config = dict(
    d_model=256,
    d_shared_expert=128,
    routed_scale=2.45,
    balance_bias=False,
)
Below are experts of layer 5 (counted from 0) of a mixture-of-experts language model. Rows are named router (the router's row for the expert), down (a neuron's output weights, with its number) and show model dimensions 128-191. Each number is 128 + 24 x the weight over its row's rms, rounded and kept within 0 to 255. Numbers have three digits each.
Before each expert's rows: a language model's description of what the expert responds to. This comes from a sample of Wikipedia text that the model never trained on.

# expert 24
What it handles: Coordinates and list markers. Digits, degree and minute symbols in geographic coordinates, plus line-initial dashes and bullets in infobox lists, such as 43.481667°N.
router:129070159134160102126104116137123106116108110150144135187128111114126122142110123162130106154111151138114123120112126096127139142119143078115109114121176120116122101105129099153094128125148160
down0:073139128103100130118125135149155149156141123127110121121143116058143138135131099043127146141133132133097137105158088107134147119137102113105118098127116060130140115105125116121171127120146149
down1:095111122064102137118164121141144131133131129125109108125118113114120133110160105232144099150118092108138119112161142117137121123115167118131117166099091119107087108126130161120140151123113066
down2:115193114126115095145143130164138138088110090085104116165132130115113125132183123171123077135137121156123115182070119103140160110141139103098150109137123146112134096132153161140107118138157123
down3:087135164171102118152084106158125116168120145135131139112143112102134104133139158064165092121109124125155069144101098137183137101129129119152148129107155121123101137128126122113099142108158097
down4:115129132111118094105077129126159146145199133140129141149155108120109098119086090130177125104147135153148140098121167155126148157127106111121111077114142140106084085124106139133092154126111179
down5:150141102133145129115129116172122126167102120168176082158095155105147104110101143114127118106137093124135125159122109095090169132143123152105143111112117094117074123136153113129051086118110132
down6:095161150139102134146132130155102121109150119132145048114174143124152101093152112224165116128114118197136110146119123146097115138097102104088096078152118098114109160123143156116136146121105121
down7:113104120173155104111122142125099156180141163134108136155100156156146121158144099118171099157162147109150085126149130127142091109108166145135156101139138073122160141132107155150147131177115115
down8:168116102156165151106109118109140138107138140124124153091121115108102124123166133151136135127115096110135064115127151114127143099076151118129120118088151121115142110164165179106123119100153113
down9:104110149097091116091084107140091162140144121107107108083102099142115097090109164133162160143101120144113107112105130173128104122144106139143154133096107128105069141127146147128126146121139103
down10:132138108163146093101140140153128147102149121073118058188135126146090133138136123163137175112135141134097129110166121133099149103090107158174137138140143133152135137124116162142069111102095147
down11:126090128125122118121083163137146103129126155138105151158109101119094154130133100103096100119140156197153145156129123124137146113106117141106101160139121123092134126146052082170144122139139137
down12:131095122124139135106136097126115112140120105152128130108125152151132153157133118129147098168107148114115107080130157126169131077126109124093129123107147149125086145087099107126157140095171139
down13:138114140132092147130123153148125132155137098144127121094135090143152131142175176116121096102123116179094165131136123132159067178113121154114158094113138140116154148141122111156114113103126068
down14:132139118145131140067176159118139092138152123121141116149137135086083140126145129048172131106144133139142115146122109088118125116114110139150125142089122109130121179168126102119152098133120098
down15:135131131101162153140114122128147143108177118134145111114124235105134104138131117145135115128130155152143145166130137102159122083128169189117144113110125113112111145135080118124135115117125086
down16:116133130123122131122114123110148127184090142140111137136109149067110109113112096103081158150150129128130153134081108116091152163130150114148112129156153118113140117114166158117133151104132120
down17:191080143144137140106121117108115078119141108112168117155131120127168105140164142054159103154104131120122113139112140102140109124124160127196148103150142128096140125087099123146093101104125163
down18:136106150055127134119090117118142112156149121137151112161129112133174101130120108099143140158107129123126134125171144148150128097120138087191136153127093130130150107113128143150157152112141155
down19:114141149131118103142093137111131134167124125121151115149158177099142169131114146117156176132089153188108093149150138143136155144105134137116137161172137101187079092144114093101090124119123110
down20:147153107135158141105184122136112144131128124137132114070129163125109120085131179191126119133095095132099114154109147091172059097139094090151186097110142121168110104121117116103125163095082097
down21:121147093110094142103093148130149127140109108077135152160128107128147162144140120129126148113142102156127131117131147134111144132110126140173158126136166096103169110144140120135135151085110129
down22:094137102118118095106072161103101114107154095139108096171128109103142135122148143126142135113081103124114102133141123151133134133123165140147140127103137114154154149086124105134147135142124115
down23:135099131119155098139131125103070144145068105136131147114130102127139126132114095114123165083110186120111133143132105124110140143075158140094131145096145104148139113163122115099109180112108103
down24:150128141136075135143141129139142140137145108158113101140109136123094145120129136150169104112163155108154164136152140168149128085168112156112139130125105157083144078147143122087084146093130167
down25:163142141164142097141155151116155132101089158132146126094132144145120113142100121111127151130186131154187133154096147139102118099103086126130130138154108101106166144176121168129153145089160154
down26:142120111140147147091124112130152076146120199108130162148102117143105132151107136087119087138132115115119117141111148102187101108148142120120137153104161133132120128107160110100120150138186146
down27:140145131131101130124138176121126122135091166123109126126114097110099110139092123123137178114160195126172123131091134147137171126119161135119154159116156143152119129108111096073131168099155152
down28:158131140167110123106128116120130139139153121130131124123101139121095130124130154119137120110141164139181125132122170139171130132151134045122142078132161112124155085096143097136104086158090131
down29:130125143152149082133146130115139136135111116108138146103164129158130157126157155164121103116159114132133130131127163158132130156109135072108109134130110147093114112143129144188106116093141090
down30:116162143144111139139113132193104129121161134122096126092090143136137093119130110087109120155125124115074134095117075096127143123138158127113120127130136141176139142102157119105133167144108126
down31:137100140121133143114123146116145123134221148148113125161122144099084153144093105155133132126140085124151128106153121142125150139150133085089187119104118158104102153143127149148142124140106056

# expert 49
What it handles: Line and section breaks. Newlines ending table rows, sentences, headings and lead-ins to lists, such as row-ending pipes, ===, and a colon plus newline.
router:094152120121167100089129078095149136127124149142137096147112081123098109100116169165127134127150098099124125135126139168176154111124065153092090131126133116128153122100141140141148106108123086
down0:153131123117120118153155140097130101151140120172110129123156110130113146128135113166128103131117106138142150154047095136138143111116095156142135171129108143099137117189113077114101120119105107
down1:135148084136147156168116134153122138099142128140096139105161070113148101157110140110125121153148135115145096132111136097127126134091156089148125072111115099120129128116186151165134120113122143
down2:096128098103140131175099087152111087126145126118152128122122125124173141100127149140148139153113114128118131138112109148101089104177134151092146168161103122147119118158124142114121152142067167
down3:151063125095129154118167094122106128107086121108119105151121115150149156155148110181135128112126109133122162123122150122149125145153148129140159146136143156103113137124109129136151080136146141
down4:116104104137156116126114080166114115119104103126124106156129135145129132146159089079130123184144101126147148099131111104147125152118135118138113151150106123128138122145107143140132106163126130
down5:138145115108156131104101085120159178135098145141155152132129177109105156110143154195126186175116114112096086115123097132151134131111108141141122128136126177115085131087098124135085143152140164
down6:113139092133108132086098103122105121109122139124145175159143149134128101108102087171152135103159138093149146120140115125140075095131159130166143126125131139129115061119104119119132132157182127
down7:144099149108105119105132117123119145102115143149119126097140099112113131162123077000105101103126138095141137138091155173155164100133139155119133122134142120126126138162128140125138105112127144
down8:119138117172113137119141133122129163125152094072163083149164147124074106122113172114141118130145131133122096156161124121170094120089125129100148129130098117131171096172159105129096200132095131
down9:117157075141094117086103152131137161124109130094116128117067119156109156118130121079172092107137141109109113136122097142116154131083140170144132156071174159148109169154107145119159129175108115
down10:123157129126143119109099119126157095131144108128095143142161099085172136159153159105135197114153140096157159126134124137135170121097144115129098100137122115165137119108138175125092089175125141
down11:122155104120112150133159110139103138143131112130095138161127124100125131158144190100095121108100085090127138131158126091133175142116155147139140116135099119109117132105097158138134110115130112
down12:119146139129173116152150153149103132107096091099147144138115149157137076125143094163110137061143140125133155101151114099108130131135135144115151148148120060125136142123112143151140113125116119
down13:164115121109155144148153169091146126164118135100101107159140131134158129174143108148121116114149118122117145125093086143172127095128102168139119154144120126102133163130129130147068122133120121
down14:082115162138164108157147109074110158144121162137117123178128133097128155128128113120099136121141149140112141160105115150102119159177128154138108164029163155092114136099103119141106101160144085
down15:131149125093125172107094114151166136140125117115106118159070102123133128143132149062099132155111105120131089150139179082134151137145079136127093129163125153121125116150118162157143114114116093
down16:140112138120091135093173138084138109135039124117164148108120132189134111135165145096104119075147126134125126147128133124114109116120142099101110170140145162087137136118157119092099133111156133
down17:154127142126166087121097130171112158142147092092076124174150123104093131131126120211108126114133139137112105123114141134140099153116138139184134140101179146099129132178109132141133117108122170
down18:128094138113122126123117137156121134141132113142128129127062138130119107125114190081129075123134165155168120116159127099123095099160133105111169123114141162110150119137122085067136089111130114
down19:099110145132161169122103107101148153100104094154103112074103094174123144135189162107145150169101114155151126132147133100141104178151145165117164116139146159119173162164128106104166108126169155
down20:114149089109087116167154133167143148144118106119170147150173128125150138105090124160135136152128115128086099122160164165087107139137124091147154180110173154122113128103144096118136138119188151
down21:142125162123140140131087101131103075169100140115114102138114129145130131127128114152173151073133147124134152152150156111138098103130129115112098186108164092147137119129146113124150127132100134
down22:135118112138194144140149094164133144129108101125115108137136129121093119113138171174106191131136142086141093115166150148114126112106152171152123174162114133116063113115126111146132154098124113
down23:116165125075125103111149130153094109112123106103069164146091099135126135134160105161147118141096147086097119105211114147112143156147093103122115109134126127096096072126076099143119118067124120
down24:122162133109110137142141120089188143133168139120168141132157116099165115115162135170164153082114132157118172164125143145129104149121140127107131202131154136122143118124136146146142151148143104
down25:114138089177120120114128139115137157097128131131144131137120108088145143119105097133210135145113114103101131130149137152135106158193098143102088132141092079119093136150106141161121143114134089
down26:123112129134128145150135097121166117159132119082104113129095128142096089126109138130135123148125159145128125116142088148173101111128164133140140106082129157100149126121129103138121128128126139
down27:125099119187115109151128106128126108133114121140114093119143119162132145135145054188162133129131111109139185153098145115158118143136152118135133155174094140122151107108101148152126148169165157
down28:126153116142124094155127138132144150115075149138143132112123101168145103142089139149116109142144104116135089139117122059108119109127129169102121113103118137185090147107101133140128131170111144
down29:165127089100172154148117135126090119117121127082131152145121170103115086125113123067114105158125132131101126136094116079149093110148099137111105144140117171161103129151111103158174139118135089
down30:091124093126115094131093158093157119124153162119110130159148110133181134096110171146161170127113140103120139111161144143149138165105095140142138098120122125143114123135144110107165126059147147
down31:137163097137143139161136135087115155142128125120136164142137127147117127133125163105126119086157095108138120125136142156124086144155136151124089135139117136128127150078115084116131151105170078

# expert 1
What it handles: Foreign name endings. Final pieces of non-English place and proper names before a comma or "is", such as Upazila, Öndörkhaan, Lebuhraya, Minjān.
router:084150173148134110119135106144107068121113110121140100146092106146130115139125135136134139158087159125099137145111118167122106106156079114117122149145143143113134146125093110118126179147161109
down0:131118084092132087102132116176108146132125147102141105126141139127152126108095125190141156153129144104117133134166133115089131176121140121131143137083134175119101113105157123140168191102143144
down1:115139145140118167143165073156129130124117146166160134118145114143131142109158150128099133134138165158133127108184149109138096082132111150139154135156132087094109072138122115112133131170116099
down2:137173103122134145147109118102144131155163136134132103076151084141148137125111129103146127133119136124123104134085143111086105141156154138123149156119154149131099114137139119108116076097144104
down3:158112134116104138156121141165124127145122126112109138087110121141120112147124146109151142117123140124135108117123175124134085149112166122139158205148113136123136149165129133111146106090129162
down4:059137124157136175166108156110124140156091106105144070151161124125139145117161115154145139101105171092127131100106171111154111139140150106126169144141139090140133109132122125154181129132119129
down5:148136110100119141125129147145128074136131112149129104063128137132119190124111169134125132170101125120084134143110159113172138100124112100146152106130124108107126104132143116129126132088139109
down6:153159134173139093130124172177159123148123150168134165107128116122159160132126134137127165126132124112158129101183162097122121147120126123129094147127150175146119140138118123147115133130138141
down7:076145160089080120120091090166105088151133122082154107156084097135137157130121108034126145110157107120111123108096121102107085134108134119156162127128127114103150101164140110113144113109155107
down8:118114113108103128133155139059183135122183128101121097146168138071146160141099121130144097159114155134141167130108151123162139091141102111132133136182079141118155123144180101145128113097153130
down9:130116137109118136185141126132114142134153143164067115163097103136117108171119173188096141146100168091172114162128140138105120158124128130137141098136127133144152120111120107165100169131131124
down10:091087167094167144120123145123164142149149106141105148111105121170111106118171103130106188120104152129076129132128132089159097190147180137102126125145139132122143147129152108100140115146122144
down11:134127099110113105125121175134108173143138183162143095138139112142123122122162152033147131091114135128168131136126121125128111098121123150140147137110121125138112168139145149136112133077136102
down12:129094141138119112139130102139112096119105114108117097114171140118145109114112152171127184116103111110101149106177104116130126140121115154140135114071110112122144099115124121131149155117119113
down13:125111149107107133126160151162152112102132155190177111144134118115128159139085137106084125132119130143098149131112137130147166178146153147153156097142128130147112106089141138145149132114134154
down14:109115138109170155120114158081111138123153165113112153127180099109124086120132144097139125127074176113127092124145167110095123110143155153125116162115098117138118146128131133144114124178125080
down15:153132100148139096155144123122127129126128163114163110133168133116095114098113103201135098107134148152139119100124103118137125159131136120157155131116110123141126115141176120110136123142091138
down16:113112146097124132168114091133161168103146125087118146110134121108134135122156096117142162140167181076121147130125145145106093102131115116083147157135126109134137105139143119153162079106148163
down17:131138096110144104105159162119138168124102159128148153125170145120088162089139133093142109089092128138095094106134117119134117135117131132089086111126115138121133105100170140103133137143140141
down18:158131079115107124159157135116134126159148117105147139113065104126124118132145127243133116134121144121132171124171154183149123114125123142123151119121124119102125138158148157151097145113102141
down19:122110093107123136106123122111150154149133163136161103103121079122092127123110142104098146148163116181162122112105143136127179150137134110163132156117092122080124109123125135121140132138149098
down20:138134106110139061090120118140134135140118163189168144130099124075105151125133123156105151134136100104117117128110112144128188123130135158102121142154191113151165151156153160116097147118104125
down21:125115113136124128094164094161122123126118101117091105175060156109159155117151134203131134108132074131149107143128143140173164104117161108113136135137149158098146202128094079130168193144108132
down22:160115081092151081140105163143136099161119112172129105110102132056115105111164101146105167119125070156137114142103131128140072095132150097128098130117111137068153148126147117122130127177119119
down23:142113141148107143116121074160119131116121101118136101111143142147135112141131150115155127107114152113127138128126136113154143161089128147143108082141105140165166102122161157114145139179133110
down24:099133145133128139107144115117139120097112166131134141140121169170155091168076107136129191117101123142121088158108089127140133127129094101118103110072124063113143144127104135099143151131097177
down25:102141129162119137164116112092143089109156161134191095126112119119150071118140160104137127140096119118158141156155136155157142131147076151126097124152127129147114127143133147140098134123118086
down26:162128125119162088153097157124112134138120164125111102100140153162107142184089111148111162151097137155117120112085163134123106152179125078152117114136110134116132137123124125114168123138168122
down27:129118130143112112101098126159123129147122096148161088144109124107105110066152128102150086127131097122143133133129071091110137125149114128138110132117170154132120113153168109155096124125093079
down28:144123153129179105123125166127197118112123136138121106094115123189157153113150133112176144102079116152153162129104165120118126123102120085123133113117109134185123179140155148146140127125142115
down29:108147164115154143125137116131152102119118179128119128141123145126136144105104128196154110186172133119125134119097094108143155153134138140171118136138134117124113126146142152135111149107181116
down30:171144104120130142154153151127162133099169135137181151112160122172111132147124105170078150159128158107099107107136111129134099115141139142114150147130136104159121128112141133112129131126126122
down31:136130138106149128123105128122094083136143152144092109117098169102134099104109103145144115094156096153107124145136133139116172119150131121079119197128117134116175092161148117100132150195185071